config.toml
d_shared_expert = 128
vocab_size = 8192
beta1 = 0.9
beta2 = 0.99
batch_tokens = [32768, 65536, 98304]
Below are experts of layer 10 (counted from 0) of a mixture-of-experts language model. Rows are named router (the router's row for the expert), down (a neuron's output weights, with its number) and show model dimensions 64-127. Each number is 200 + 30 x the weight over its row's rms, rounded and kept within 0 to 999.
After each expert's rows: a language model's description of what the expert responds to. This comes from a sample of Wikipedia text that the model never trained on.

# expert 19
router,241,242,222,246,196,172,164,222,231,167,235,156,206,180,219,207,194,223,245,229,160,217,195,222,226,163,167,187,170,162,176,226,190,161,174,175,165,172,225,163,227,159,179,235,208,170,204,166,226,173,214,183,173,229,192,213,178,159,222,236,225,172,160,211
down0,207,178,203,227,175,221,224,271,240,178,197,194,176,244,204,238,173,191,223,202,188,200,161,218,210,138,121,154,204,222,211,202,178,199,231,178,201,176,160,236,233,204,271,214,211,187,250,215,194,236,198,191,171,257,191,228,221,151,191,210,247,218,211,170
down1,247,208,219,222,213,208,196,201,204,159,192,263,239,212,166,261,201,181,219,153,175,224,199,211,204,152,193,196,144,222,191,189,229,179,225,239,134,216,209,203,203,215,210,163,190,179,147,203,201,177,223,221,145,205,177,139,177,246,243,231,207,217,192,156
down2,173,202,243,223,173,198,173,215,184,174,192,213,242,196,213,180,219,220,195,134,245,259,159,187,156,139,120,198,205,234,239,230,181,173,199,184,174,160,209,217,235,249,186,195,185,194,196,263,215,207,213,169,195,167,184,187,230,177,218,185,165,176,207,242
down3,173,200,144,222,203,184,237,251,161,222,201,158,196,132,230,247,215,192,274,219,218,181,156,182,149,226,205,230,207,240,242,206,262,198,205,179,234,204,209,195,172,161,162,215,249,204,196,234,250,197,191,173,186,243,248,205,188,244,243,219,188,266,191,195
Word-initial fragments in prose. Early pieces of words split into parts, such as ap, Comm, ci and underw, often right after a paragraph break or The.

# expert 5
router,210,244,227,231,211,170,160,228,238,166,240,169,177,147,248,229,174,235,217,229,169,242,203,234,241,186,165,168,177,174,154,229,188,195,181,178,157,169,201,169,224,162,177,220,208,169,191,154,201,162,211,193,174,243,175,220,163,165,232,223,237,166,183,230
down0,206,206,184,193,247,194,197,202,205,172,202,196,207,212,237,226,189,195,215,224,215,187,144,171,214,173,139,174,207,255,242,216,213,201,226,155,212,209,145,209,188,208,189,189,224,210,262,191,227,232,200,204,231,205,207,243,227,163,173,194,214,190,195,185
down1,241,184,216,211,215,220,211,200,199,194,233,197,190,197,154,231,197,192,222,230,224,186,154,194,185,76,171,186,170,208,159,194,237,174,242,223,177,204,254,133,139,201,150,185,178,144,204,247,148,211,211,198,214,205,242,163,194,230,202,201,255,237,177,180
down2,206,170,226,182,178,215,216,203,159,177,224,215,256,250,248,200,159,175,177,156,207,218,206,159,160,171,141,195,202,185,221,207,159,170,193,157,142,144,182,205,234,217,227,219,202,183,188,215,216,239,162,202,147,166,188,189,254,169,240,196,198,234,204,219
down3,175,201,141,227,206,188,237,257,162,219,196,161,198,136,233,248,213,195,268,226,224,184,155,182,148,234,202,233,208,240,250,190,266,192,202,175,232,203,217,199,162,163,163,216,249,205,196,231,251,197,192,177,187,243,256,210,186,242,240,215,191,267,188,206
Table and heading symbols. Symbols in tables, infoboxes and wikitext headings, such as closing = in === Women ===, °, ″, table header words like Party, Candidate.

# expert 39
router,229,244,228,236,210,176,166,234,237,181,228,149,185,170,240,223,168,239,233,232,169,221,191,245,230,166,166,154,156,163,154,215,200,172,164,166,168,177,210,167,249,158,183,226,196,168,177,163,208,162,223,206,174,222,181,199,163,161,238,234,244,150,167,228
down0,209,193,195,174,189,225,233,242,165,207,212,186,219,205,210,156,175,212,219,165,189,200,157,217,178,166,186,165,225,239,177,179,183,190,198,159,176,229,145,224,242,167,230,208,192,205,210,248,230,221,174,166,213,209,162,192,253,163,202,187,139,195,196,172
down1,222,147,182,192,183,192,203,230,227,214,221,254,187,178,176,250,163,229,214,183,194,192,197,195,230,148,204,176,180,226,183,221,229,192,239,214,186,180,210,161,167,175,185,157,226,172,177,207,160,174,176,189,211,220,179,125,227,237,214,206,230,189,213,135
down2,229,189,244,192,217,152,191,211,210,155,182,227,199,202,235,171,207,181,216,179,181,245,177,207,182,152,145,215,187,229,272,254,163,225,226,150,220,140,200,206,205,224,192,189,206,220,156,215,220,168,205,173,127,215,185,180,199,160,196,185,206,200,199,202
down3,175,199,141,225,206,187,235,257,161,222,193,160,199,137,233,244,207,194,260,220,223,183,161,178,151,241,203,230,212,241,250,190,265,193,201,175,233,207,214,201,160,164,163,218,250,207,199,231,250,200,191,179,185,240,260,213,193,243,233,212,195,271,195,205
Sentence openers and list commas. Sentence-opening In, full stops, commas and semicolons in prose and list lines, plus titles like Ambassador and words like local, court.

# expert 29
router,232,249,219,234,212,173,168,224,215,174,222,163,193,164,242,217,188,232,235,232,165,212,196,240,234,169,180,166,158,163,167,249,200,177,161,172,165,162,217,160,242,156,176,230,205,165,182,164,205,169,205,213,162,231,169,217,158,165,222,240,234,163,159,232
down0,242,196,182,180,166,207,243,214,197,165,196,203,195,215,225,225,190,182,200,189,220,213,153,208,236,152,151,148,211,248,220,180,188,194,177,164,177,207,145,239,236,177,243,239,225,186,199,194,214,200,211,193,186,196,143,221,260,162,217,173,176,176,224,181
down1,179,170,187,215,200,202,217,191,176,195,207,236,196,214,177,218,201,184,198,169,208,176,157,181,205,120,228,215,164,228,208,206,246,211,228,183,184,207,223,217,222,222,136,148,177,125,187,223,180,189,172,209,174,236,237,140,184,256,208,236,272,209,218,133
down2,205,177,229,203,208,171,222,235,200,181,209,233,210,193,223,227,204,233,198,190,160,238,220,202,194,147,129,185,177,198,221,267,177,200,210,174,168,146,171,215,178,251,205,192,212,203,179,227,192,210,193,185,145,180,180,178,218,176,252,200,170,229,176,257
down3,165,205,123,225,211,190,236,253,163,226,174,157,193,144,241,246,220,189,270,208,206,183,164,181,149,242,225,242,224,246,254,195,237,194,210,182,222,207,218,188,151,161,155,213,239,208,202,240,242,220,200,178,183,230,250,215,185,234,233,220,189,258,160,208
Word stems before suffixes. Word beginnings completed by suffixes, such as dec(ides), est(imate), hope(d), plus connective words like less, allowing, where, and table pipes.

# expert 22
router,237,237,222,224,213,159,167,234,206,176,251,154,188,180,223,232,183,225,240,246,162,216,182,241,246,181,142,182,183,176,176,237,192,176,176,163,179,186,216,174,225,174,163,254,198,176,207,159,222,159,221,198,188,225,183,198,165,171,210,247,237,163,152,230
down0,215,184,199,195,188,213,229,203,233,195,203,214,202,203,194,227,161,214,211,210,208,192,145,205,164,209,148,216,184,255,211,146,174,201,192,162,195,207,177,216,247,223,227,208,224,190,204,228,269,223,201,185,173,216,187,204,221,189,182,189,219,214,202,162
down1,191,163,226,137,235,245,161,186,195,178,241,220,237,191,143,210,189,234,235,161,201,179,230,172,178,102,221,167,183,227,168,189,256,242,214,221,179,202,217,190,189,214,126,134,169,193,162,198,166,198,208,183,235,243,205,189,177,244,208,239,213,226,180,165
down2,178,193,224,182,220,206,230,213,166,210,189,236,213,219,217,206,204,220,238,168,188,244,211,163,178,164,126,207,191,244,218,240,129,175,193,191,194,167,182,198,221,236,211,164,201,203,186,205,202,206,212,168,136,167,204,189,198,204,194,189,202,232,177,216
down3,187,190,155,214,217,177,246,265,175,230,185,174,187,128,220,256,201,207,253,236,211,174,146,172,162,221,214,242,218,250,237,202,251,203,191,188,241,192,227,211,176,153,176,204,235,216,208,240,260,209,203,190,176,252,265,221,175,251,249,225,180,253,200,195
Mixed fragments and numbers. Heading equals signs, numbers in dates and times, closing brackets, and mid-word pieces such as Dav(ila), Carn(ivo)rans, M(c)Namara.

# expert 6
router,214,242,233,239,210,170,167,254,238,157,229,167,172,162,244,221,170,236,227,246,178,220,195,223,231,160,159,167,173,176,162,225,196,174,150,150,184,168,233,158,233,177,189,228,210,167,200,146,193,162,206,183,169,243,179,210,156,170,240,228,244,149,159,229
down0,187,190,159,215,210,199,198,188,229,215,202,179,213,224,228,182,167,169,230,224,229,216,191,209,242,133,149,166,210,304,202,194,174,208,182,128,223,255,147,222,171,186,219,168,229,203,243,204,198,236,170,198,244,238,209,246,232,162,181,210,240,198,228,178
down1,204,208,217,191,264,161,192,199,180,176,238,270,215,213,143,208,197,196,231,218,199,217,186,186,198,130,154,196,160,275,179,176,206,177,217,206,187,223,224,173,183,184,122,177,169,182,156,207,206,209,196,188,196,228,189,183,141,259,209,198,219,192,144,178
down2,184,224,247,231,190,218,235,212,197,190,186,216,209,214,233,197,155,206,159,158,210,249,206,176,146,201,191,201,228,201,160,212,151,228,207,204,197,177,228,254,216,221,172,191,187,229,226,213,210,201,249,156,168,151,157,158,230,188,183,197,181,208,187,228
down3,175,201,141,227,206,188,237,257,162,219,196,161,198,136,233,248,213,195,268,226,224,184,155,182,148,234,202,233,208,240,250,190,266,192,202,175,232,203,217,199,162,163,163,216,249,205,196,231,251,197,192,177,187,243,256,210,186,242,240,215,191,267,189,206
Table numbers and units. Numbers, percent signs, degree and prime marks, heading equals signs in table rows and coordinates, such as 1.2%, °, ″.

# expert 37
router,222,245,234,228,217,176,162,236,248,183,226,151,186,175,222,206,166,236,227,245,176,209,189,237,221,168,152,164,181,176,174,217,205,187,145,156,154,175,214,160,238,164,180,234,203,169,164,162,213,174,215,203,177,232,184,202,176,160,214,219,252,156,170,242
down0,209,204,173,174,140,238,228,222,214,194,193,206,246,219,206,209,197,191,227,179,234,161,154,153,214,180,209,177,190,199,230,191,185,231,159,153,156,201,207,217,210,204,202,208,194,183,207,254,219,229,182,191,169,208,161,199,211,196,194,208,218,179,187,185
down1,207,191,204,191,192,235,178,210,213,194,235,246,213,207,175,231,195,175,188,184,180,201,224,194,212,131,210,202,202,203,199,179,281,172,222,221,177,202,208,175,201,206,150,112,203,176,198,175,150,183,180,199,201,217,212,158,175,233,225,212,267,197,205,167
down2,204,203,219,190,208,189,207,209,180,187,207,179,188,178,235,215,214,191,173,145,194,238,197,215,176,149,139,192,168,199,243,222,172,190,202,160,182,136,160,185,216,230,186,209,207,206,195,209,200,182,228,150,131,247,160,194,243,179,234,204,140,199,182,199
down3,175,200,141,226,206,188,236,257,161,220,195,160,198,136,233,246,210,195,263,223,224,183,158,180,150,238,203,231,210,241,250,190,265,192,201,175,232,205,216,200,161,164,163,217,250,206,198,231,251,199,191,178,186,242,258,212,190,242,236,213,193,270,192,206
Verbs and pronouns in narration. Past-tense verbs and pronouns in biographical narrative, such as founded, lived, took, was, they, it, plus pieces of names.

# expert 9
router,243,230,226,237,203,175,169,225,208,170,227,169,194,181,243,207,183,243,244,225,178,204,190,234,232,180,175,176,168,164,164,217,201,184,167,182,178,168,215,169,241,154,179,227,185,164,179,183,195,165,211,174,185,243,180,224,170,162,229,206,233,179,177,243
down0,192,176,174,159,188,203,196,240,235,187,190,167,173,216,233,182,140,194,208,205,257,195,182,200,196,136,156,193,223,220,234,174,217,207,202,150,231,227,175,242,232,233,214,183,221,207,242,216,206,194,215,188,224,233,175,218,234,124,163,222,224,226,208,180
down1,216,166,175,199,236,201,185,165,218,195,194,205,246,221,163,204,153,208,233,171,173,180,199,229,172,138,220,208,155,204,224,175,204,190,208,165,172,223,173,140,181,231,185,135,212,166,143,238,180,213,172,200,183,243,184,160,181,221,220,200,243,235,179,111
down2,187,215,245,210,179,215,229,224,187,174,187,251,218,203,210,205,226,222,188,180,211,247,228,183,180,139,149,176,216,219,242,209,164,202,193,205,219,142,182,219,225,256,205,172,209,184,219,195,171,204,217,189,169,214,182,171,211,173,202,193,198,204,195,253
down3,178,198,137,223,203,185,234,259,165,222,199,164,201,133,236,245,210,192,264,222,221,187,152,179,152,237,206,236,211,244,253,187,262,195,205,172,228,207,213,203,166,166,166,219,252,209,193,234,254,194,195,174,190,239,259,207,183,245,243,212,194,264,192,209
Lists, dashes and accents. Hyphens, line breaks and heading equals signs in lists and tables, plus accented or non-Latin byte pieces like é, å, and prime marks.

# expert 13
router,232,228,233,229,196,165,161,240,214,152,226,157,187,169,238,212,189,229,253,235,180,208,190,244,236,168,175,167,162,182,151,217,203,186,154,157,166,171,219,175,248,154,177,217,191,174,199,178,208,157,215,196,174,248,178,231,165,165,230,225,217,152,163,236
down0,197,177,172,217,211,159,211,236,220,181,206,173,197,221,222,216,176,209,207,239,206,251,169,180,237,183,187,185,206,255,262,219,207,192,214,155,187,204,165,248,235,214,252,228,217,170,233,231,245,220,173,163,189,224,202,245,257,172,224,216,213,223,249,191
down1,236,171,235,200,205,175,202,185,259,202,203,243,221,215,189,223,229,220,222,133,206,160,180,197,187,140,224,239,195,201,180,227,230,173,203,220,164,165,200,157,190,213,145,166,175,128,165,206,161,206,176,238,210,204,163,188,191,263,236,242,254,224,198,167
down2,183,214,207,175,217,191,200,235,178,184,200,245,209,205,234,232,205,211,198,201,201,237,191,147,203,167,124,207,188,232,173,225,143,230,217,171,196,140,162,232,186,220,187,153,214,192,190,181,195,202,253,215,117,162,192,191,236,150,238,240,177,219,201,219
down3,163,216,133,208,190,205,217,264,182,232,181,182,183,136,242,239,226,211,244,207,236,171,148,169,140,244,217,213,222,220,258,206,272,208,214,194,243,218,230,184,176,170,182,198,258,220,212,242,256,213,182,165,204,222,233,223,203,251,220,226,177,273,178,190
Word pieces near markup. Mid-word syllable pieces such as za, hi, imi and mu, often in foreign names, plus hyphens, line breaks and heading equals signs.

# expert 8
router,207,247,235,251,175,176,161,218,237,158,232,172,213,162,247,233,181,224,231,242,180,217,179,227,245,169,166,168,154,177,178,233,200,189,165,162,176,186,199,169,233,159,180,215,207,164,178,155,221,163,214,187,180,228,157,220,161,143,226,207,242,161,179,214
down0,194,192,180,197,195,215,178,210,232,178,211,210,191,241,225,155,182,212,178,201,220,209,182,225,225,164,141,197,224,221,238,147,224,215,238,163,229,237,135,275,203,163,230,190,229,197,261,210,212,200,198,199,169,224,190,209,245,195,199,207,244,191,211,183
down1,162,180,214,242,227,152,207,225,223,216,209,174,201,244,195,218,184,173,224,228,252,174,176,218,265,135,171,212,182,232,197,176,225,209,214,148,189,173,247,178,198,185,164,179,190,125,186,208,169,181,194,213,197,202,193,163,209,245,219,194,204,233,197,131
down2,165,154,223,179,178,211,214,226,177,183,173,226,218,231,214,194,196,190,148,193,173,270,217,167,185,150,122,200,215,207,191,214,135,214,258,201,202,187,218,220,227,205,180,175,216,197,212,181,188,200,218,161,145,175,172,165,221,183,205,183,171,211,178,216
down3,175,201,140,227,206,188,237,257,162,219,196,161,198,136,233,248,213,195,268,226,224,184,155,182,148,234,202,233,208,241,250,190,266,192,202,175,232,203,217,199,162,163,163,216,249,205,196,231,251,197,192,177,187,243,256,210,186,242,240,215,191,267,189,206
Table cells and taxonomy. Table cell contents, minus signs, years and dashes, plus taxobox terms like Animalia, Genus, Phylum, and CJK bytes.

# expert 10
router,214,229,251,239,185,172,164,239,231,156,225,164,173,155,251,205,192,235,235,241,175,205,188,240,245,161,182,165,173,181,158,225,204,189,169,169,176,181,230,169,233,161,198,220,217,168,200,176,218,159,210,193,165,245,161,212,174,166,240,222,225,153,170,245
down0,190,173,183,195,195,148,170,220,240,177,195,167,210,227,204,199,170,186,209,204,212,221,161,173,198,146,186,211,204,247,252,183,219,205,193,137,195,215,170,269,252,198,250,187,199,179,202,248,259,236,179,167,209,208,187,223,255,170,222,210,204,188,219,174
down1,201,183,183,202,181,184,186,179,209,193,197,233,235,212,163,185,209,215,256,193,246,202,181,227,206,118,184,204,180,241,194,188,242,132,199,200,154,210,206,150,207,174,150,179,180,95,149,219,181,198,198,201,200,209,155,186,226,245,204,203,261,191,188,157
down2,189,179,223,222,204,173,210,230,186,159,204,245,230,206,256,182,212,233,165,206,209,232,154,154,172,144,135,190,194,224,197,238,163,244,217,169,214,149,191,217,242,229,215,179,229,213,186,198,152,173,174,162,137,190,177,167,220,139,257,240,204,200,214,250
down3,175,201,141,227,206,188,237,257,162,219,196,161,198,136,233,248,213,195,268,226,224,184,155,182,148,234,202,233,208,240,250,190,266,192,202,175,232,203,217,199,162,163,163,216,249,205,196,231,251,197,192,177,187,243,256,210,186,242,240,215,191,268,189,206
Table separator dashes. Dashes in markdown table divider rows, heading equals signs, line breaks between table rows, and word-middle fragments like co, za, its.

# expert 4
router,232,226,228,223,209,175,180,232,237,166,229,168,195,169,239,237,160,237,231,241,173,225,212,253,238,155,174,187,172,164,183,218,187,175,166,173,182,167,213,159,225,155,167,243,192,182,195,163,213,155,202,202,191,217,196,215,162,179,226,239,234,157,166,229
down0,170,200,134,184,216,203,184,182,209,164,206,187,198,193,233,197,215,214,212,185,210,187,179,200,202,154,169,178,212,246,236,179,184,257,183,141,237,220,111,196,195,202,190,156,221,223,260,212,236,244,222,194,223,222,183,274,218,169,154,221,197,197,216,205
down1,233,132,179,217,235,200,210,229,242,170,253,193,203,171,164,195,178,183,241,204,171,179,246,205,252,111,168,200,138,230,209,214,235,172,198,201,150,210,246,170,207,193,141,204,169,142,190,211,192,230,190,188,199,185,199,174,159,225,231,223,275,230,184,131
down2,146,220,239,221,183,205,210,216,148,158,201,226,224,240,218,210,181,165,210,181,170,240,180,195,175,159,165,207,177,200,229,240,159,195,226,175,187,163,168,219,225,213,187,194,230,210,204,194,192,193,209,163,159,198,183,174,231,169,227,208,160,222,214,215
down3,175,201,141,227,206,188,237,257,162,219,196,161,198,136,233,248,213,195,268,226,224,184,155,182,148,234,202,233,208,241,250,190,266,192,202,175,232,203,217,199,162,163,163,216,249,205,196,231,251,197,192,177,187,243,256,210,186,242,240,215,191,267,188,206
Heading equals and coordinates. Closing equals signs of section headings and degree, minute, second marks in coordinates, plus table header cells like Team, Pop., Succeeded.

# expert 28
router,220,237,216,236,226,167,158,227,217,173,217,175,185,172,234,214,198,244,239,215,186,206,192,235,243,168,178,180,162,200,160,232,188,173,156,165,161,182,207,159,229,156,164,227,192,165,201,160,199,174,211,206,184,240,169,209,162,188,211,243,217,165,167,237
down0,231,206,188,195,155,193,214,230,207,229,172,192,161,213,214,227,216,133,222,207,193,183,201,184,196,128,162,162,179,272,199,162,228,221,182,180,222,169,222,251,276,199,211,181,215,217,228,175,197,201,220,179,194,247,177,205,213,189,182,190,237,161,204,228
down1,224,165,212,168,205,206,154,205,243,207,233,203,239,195,181,230,199,199,216,175,176,161,205,185,199,102,218,206,189,230,164,214,248,225,225,177,207,181,224,165,176,232,169,116,185,152,165,161,151,204,197,208,222,192,213,181,160,238,210,231,243,210,201,145
down2,156,160,198,174,214,196,229,214,207,201,158,249,159,231,263,188,232,188,223,209,227,245,228,182,209,162,126,167,195,207,202,254,126,220,220,169,157,186,160,186,231,245,209,187,225,229,198,169,185,204,261,189,149,178,191,130,220,193,226,219,184,243,211,216
down3,161,219,146,213,203,197,201,276,195,214,194,177,179,128,251,235,217,224,256,223,228,182,153,186,154,237,206,194,233,211,266,221,284,198,201,187,252,220,234,186,147,153,183,209,245,217,221,216,244,201,227,181,199,214,238,225,202,242,227,219,193,259,158,186
Table numbers and breaks. Number pieces and minus signs in vote or sales tables, paragraph breaks, and word pieces like Ninten(do), dis(mi)ssed, second.

# expert 40
router,243,236,221,233,197,175,172,227,221,174,224,157,202,161,237,225,173,240,228,247,180,214,195,234,240,167,155,155,164,161,170,220,223,197,169,170,160,175,216,165,246,176,175,221,193,173,167,164,203,160,237,196,175,230,180,203,155,174,224,225,240,155,163,244
down0,239,181,178,163,169,200,214,224,188,198,179,224,231,191,216,200,227,189,173,192,183,223,182,215,205,177,168,167,198,215,200,208,182,242,222,148,205,200,164,188,182,183,256,229,211,202,210,246,216,220,172,175,197,245,186,191,243,156,200,206,209,187,172,174
down1,196,149,205,188,194,215,187,183,253,194,218,201,230,169,210,252,184,209,198,165,193,184,194,196,174,141,209,214,177,209,173,186,208,206,191,212,184,201,247,149,211,179,154,133,205,169,168,233,146,184,142,181,252,217,214,154,207,221,212,216,260,211,145,170
down2,188,190,210,154,209,168,180,232,171,173,187,225,179,186,236,200,227,171,217,162,177,251,186,177,196,119,165,199,186,222,225,239,162,204,204,179,193,183,177,263,248,210,149,147,253,237,185,209,218,208,245,148,140,194,172,151,224,147,194,183,174,196,192,200
down3,178,201,143,228,210,189,235,257,162,219,195,162,197,137,233,248,213,195,263,222,224,183,154,185,147,234,203,236,206,241,250,191,264,192,201,175,232,204,217,199,162,163,163,217,251,205,197,230,251,198,191,176,185,243,255,209,187,242,240,216,192,267,186,207
Phrase-ending nouns. Nouns and title words ending a phrase or heading, such as Television, architect, education, Day, plus the after colons.

# expert 38
router,226,240,226,232,196,176,164,230,250,166,228,160,171,167,233,217,181,241,239,230,173,224,182,252,223,170,147,176,152,177,157,221,212,185,167,158,171,174,212,175,243,174,183,235,207,167,170,157,203,172,213,192,176,237,186,213,167,172,220,220,233,162,178,239
down0,202,207,194,192,169,215,221,239,166,213,213,215,228,184,210,182,191,203,196,179,192,205,192,198,217,154,211,193,185,206,214,196,191,210,198,129,212,204,183,208,227,177,245,215,204,165,198,228,235,221,179,204,190,207,160,185,238,149,210,233,191,219,188,170
down1,224,138,191,212,205,215,230,247,206,189,174,203,167,167,205,233,187,224,206,171,211,197,164,175,205,145,261,197,199,201,186,176,254,169,229,201,190,197,237,142,197,236,194,132,192,164,171,195,197,211,189,189,186,188,191,161,204,228,210,278,248,172,167,160
down2,154,181,226,189,208,184,215,223,221,223,172,218,181,207,203,207,206,175,200,178,191,219,199,180,187,165,136,170,206,192,199,229,122,244,210,167,174,158,200,219,220,228,224,193,226,216,185,219,197,182,232,207,111,206,169,173,209,215,160,192,192,201,174,190
down3,178,201,143,228,210,189,235,257,162,219,195,162,197,137,233,248,214,195,263,222,224,183,154,185,147,234,203,236,206,241,250,191,264,192,201,175,232,204,217,199,162,163,163,217,251,205,197,230,251,198,191,176,185,243,255,209,187,242,240,216,192,267,186,207
Pronouns and sentence ends. Periods, him, his, himself, throughout, same, per, and articles like a or an before nouns in biographical prose.

# expert 1
router,206,235,230,234,203,162,173,238,213,158,243,172,170,182,228,228,186,241,226,233,185,217,198,244,227,158,179,172,179,174,155,233,216,174,166,164,171,151,199,168,229,177,172,227,197,172,180,167,215,169,209,197,171,224,174,213,159,166,216,222,242,167,162,233
down0,194,198,205,156,189,206,211,238,204,184,224,157,212,264,187,189,196,157,216,175,247,193,190,201,206,182,133,204,221,231,224,172,180,211,158,159,190,235,117,236,180,164,185,231,208,215,268,197,214,197,207,217,197,209,182,214,217,176,178,204,200,233,191,169
down1,245,153,200,190,209,180,166,185,234,186,225,177,190,213,134,198,166,184,203,227,177,193,213,224,197,120,165,203,211,249,196,199,240,160,255,191,177,196,231,165,215,213,172,185,174,176,186,194,209,173,201,196,179,175,201,183,156,246,214,241,295,229,177,143
down2,205,196,237,195,209,213,208,242,180,188,142,199,185,215,206,207,211,195,194,174,200,230,213,181,159,213,151,203,201,246,168,229,167,199,214,170,168,188,173,209,197,205,200,199,195,174,222,186,195,196,202,135,161,154,162,158,258,197,211,210,214,224,197,237
down3,175,201,141,227,206,188,237,257,162,219,196,161,198,136,233,248,213,195,268,226,224,184,155,182,148,234,202,233,208,240,250,190,266,192,202,175,232,203,217,199,162,163,163,216,249,205,196,231,251,197,192,177,187,243,256,210,186,242,240,215,191,267,188,206
Table and infobox symbols. Symbols and numbers in tables, infoboxes and coordinates, such as heading equals signs, degree and minute marks, dashes, and numeric cells.

# expert 20
router,229,225,228,233,212,178,180,230,224,174,241,176,200,179,239,213,191,239,246,230,150,219,179,235,242,174,163,176,174,166,178,238,192,176,165,156,162,150,222,158,227,169,179,224,218,163,200,170,210,174,219,192,176,226,183,198,155,154,228,243,243,181,162,224
down0,184,134,147,189,172,205,189,232,230,202,180,203,193,207,186,214,195,221,226,192,200,206,149,191,191,148,132,158,200,211,222,172,211,223,232,162,168,214,170,248,232,216,228,222,226,201,254,239,219,241,209,200,234,238,193,210,230,179,187,206,217,201,220,232
down1,249,140,226,201,262,185,179,214,191,203,188,209,180,170,141,236,166,135,200,159,207,198,214,190,247,139,221,210,214,242,191,203,207,166,245,209,151,211,214,210,230,191,196,137,195,166,187,196,159,199,224,211,179,173,197,134,221,248,204,231,253,206,166,129
down2,175,196,240,199,237,206,194,216,180,187,213,235,226,200,228,185,235,192,192,138,212,231,206,185,208,154,132,213,167,226,219,191,155,187,214,194,172,163,172,212,219,217,209,207,175,221,218,211,213,193,185,180,153,157,177,167,210,140,227,206,193,206,223,224
down3,187,190,155,214,217,177,246,265,175,230,185,174,187,128,220,256,201,207,253,236,211,174,146,172,162,221,214,242,218,250,237,202,251,203,191,188,241,192,227,211,176,153,176,204,235,216,208,240,260,209,203,190,176,252,265,221,175,251,249,225,180,252,200,195
Mid-word fragments. Word pieces inside names and words, such as su-cc-eed, Term-inal, Di-pl-oma, plus heading equals signs and Latin prefixes like inv, rec.

# expert 27
router,218,239,220,247,213,175,163,217,221,163,229,185,192,162,240,201,207,240,233,242,180,212,189,238,233,177,176,181,177,170,163,223,180,163,164,163,171,185,213,177,233,167,175,241,202,170,172,163,208,177,228,222,178,231,174,210,164,187,225,232,225,149,165,228
down0,211,204,170,182,140,208,221,201,172,203,200,213,208,245,188,235,210,151,200,225,222,167,122,173,203,164,137,163,231,234,201,170,220,204,166,126,187,235,172,203,260,190,241,175,204,142,226,214,234,229,189,177,175,215,207,181,237,181,195,216,231,228,260,156
down1,173,172,186,235,186,181,192,234,227,203,218,217,205,213,210,227,211,200,193,163,204,186,206,198,184,146,192,216,208,241,158,186,212,180,203,218,184,181,222,178,216,245,199,109,187,146,160,182,163,173,161,228,143,223,182,159,168,268,179,227,258,226,189,157
down2,145,147,229,162,192,174,229,230,191,198,175,236,186,215,191,178,225,230,190,188,229,209,190,177,156,149,159,206,193,193,219,264,158,221,223,159,171,122,190,196,209,254,201,160,203,199,190,187,160,181,221,176,150,215,164,166,247,163,203,196,161,214,224,224
down3,177,217,136,212,193,196,226,264,165,221,177,182,181,132,255,260,230,216,251,206,218,157,156,173,161,241,223,209,217,218,266,209,257,217,202,201,243,233,243,201,172,176,159,206,254,210,214,233,247,212,182,184,202,241,222,235,193,256,217,243,187,280,191,186
Units, dates and table starts. Units like metres and km, month names after a number, parentheses and pipe separators starting table rows or cells.

# expert 7
router,214,226,212,227,195,192,169,233,228,165,216,183,181,159,251,210,182,232,233,225,182,217,213,232,239,177,173,165,165,159,162,229,204,175,169,163,168,187,218,178,248,174,188,244,215,166,200,163,203,159,222,204,168,240,164,219,169,170,234,223,228,155,175,224
down0,219,167,167,218,207,190,182,212,238,187,199,180,172,219,209,186,208,187,217,221,221,180,176,217,224,164,134,176,218,272,211,181,177,204,168,140,207,255,152,237,194,165,209,176,223,190,258,208,240,221,200,205,208,162,238,225,223,164,159,202,230,178,210,181
down1,202,153,170,189,195,207,198,216,250,200,182,235,208,194,170,245,187,160,209,191,193,181,202,199,210,136,202,199,160,239,191,187,231,148,216,182,192,225,260,193,178,187,147,132,151,179,200,205,182,202,148,195,177,177,217,134,159,251,195,185,233,208,168,119
down2,170,213,218,210,240,204,205,205,183,189,201,255,212,242,229,186,212,205,225,158,213,257,210,165,183,181,108,195,179,239,194,201,183,231,209,185,189,181,196,229,211,246,208,169,202,189,207,211,166,222,180,208,151,166,195,188,247,204,198,134,178,184,250,234
down3,175,201,140,227,206,188,237,257,162,219,196,161,198,136,233,248,213,195,268,226,224,184,155,182,148,234,202,233,208,240,250,190,266,192,202,175,232,203,217,199,162,163,163,216,249,205,196,231,251,197,192,177,187,243,256,210,186,242,240,215,191,267,188,206
Table cells and numbers. Numbers, single letters and symbols inside wiki tables and result grids, plus heading equals signs and coordinate marks like ″ and °.

# expert 3
router,212,241,231,229,212,192,178,228,235,171,231,173,217,176,236,227,195,212,218,225,188,216,201,245,240,164,176,155,158,174,161,217,195,186,174,167,169,169,233,160,220,162,182,234,187,159,194,162,209,157,211,186,168,219,180,207,162,172,211,237,236,151,159,209
down0,205,198,176,136,227,232,231,189,238,172,194,136,217,275,192,187,215,156,223,203,189,215,156,213,204,155,149,166,234,231,201,158,182,207,199,198,227,226,153,233,208,205,234,210,207,233,253,214,189,214,189,226,198,242,216,208,223,178,163,191,215,220,222,176
down1,190,147,188,192,230,211,165,203,225,186,200,153,223,164,133,192,169,179,198,214,214,181,201,191,176,161,162,212,134,234,207,196,236,161,224,190,210,182,195,162,201,238,147,182,196,140,214,187,224,210,194,157,193,207,218,149,214,265,217,181,268,245,168,117
down2,161,164,223,201,189,217,192,219,216,188,140,214,241,222,206,225,202,204,197,160,217,242,207,177,207,173,130,235,246,218,207,254,161,218,239,169,181,164,212,239,204,262,170,152,234,169,193,216,176,203,215,131,143,237,176,192,228,196,209,158,192,189,197,247
down3,166,216,130,205,187,202,214,262,185,235,184,178,180,153,236,224,224,213,247,210,233,168,171,172,142,242,221,216,225,217,256,209,276,211,218,191,246,221,233,182,149,161,185,201,256,223,215,245,255,210,184,168,201,219,237,222,200,249,217,204,173,272,178,187
Wiki markup and table numbers. Heading equals signs, blank lines, degree and second marks, digits in table cells and coordinates, infobox labels like Preceded, Succeeded, Coordinates.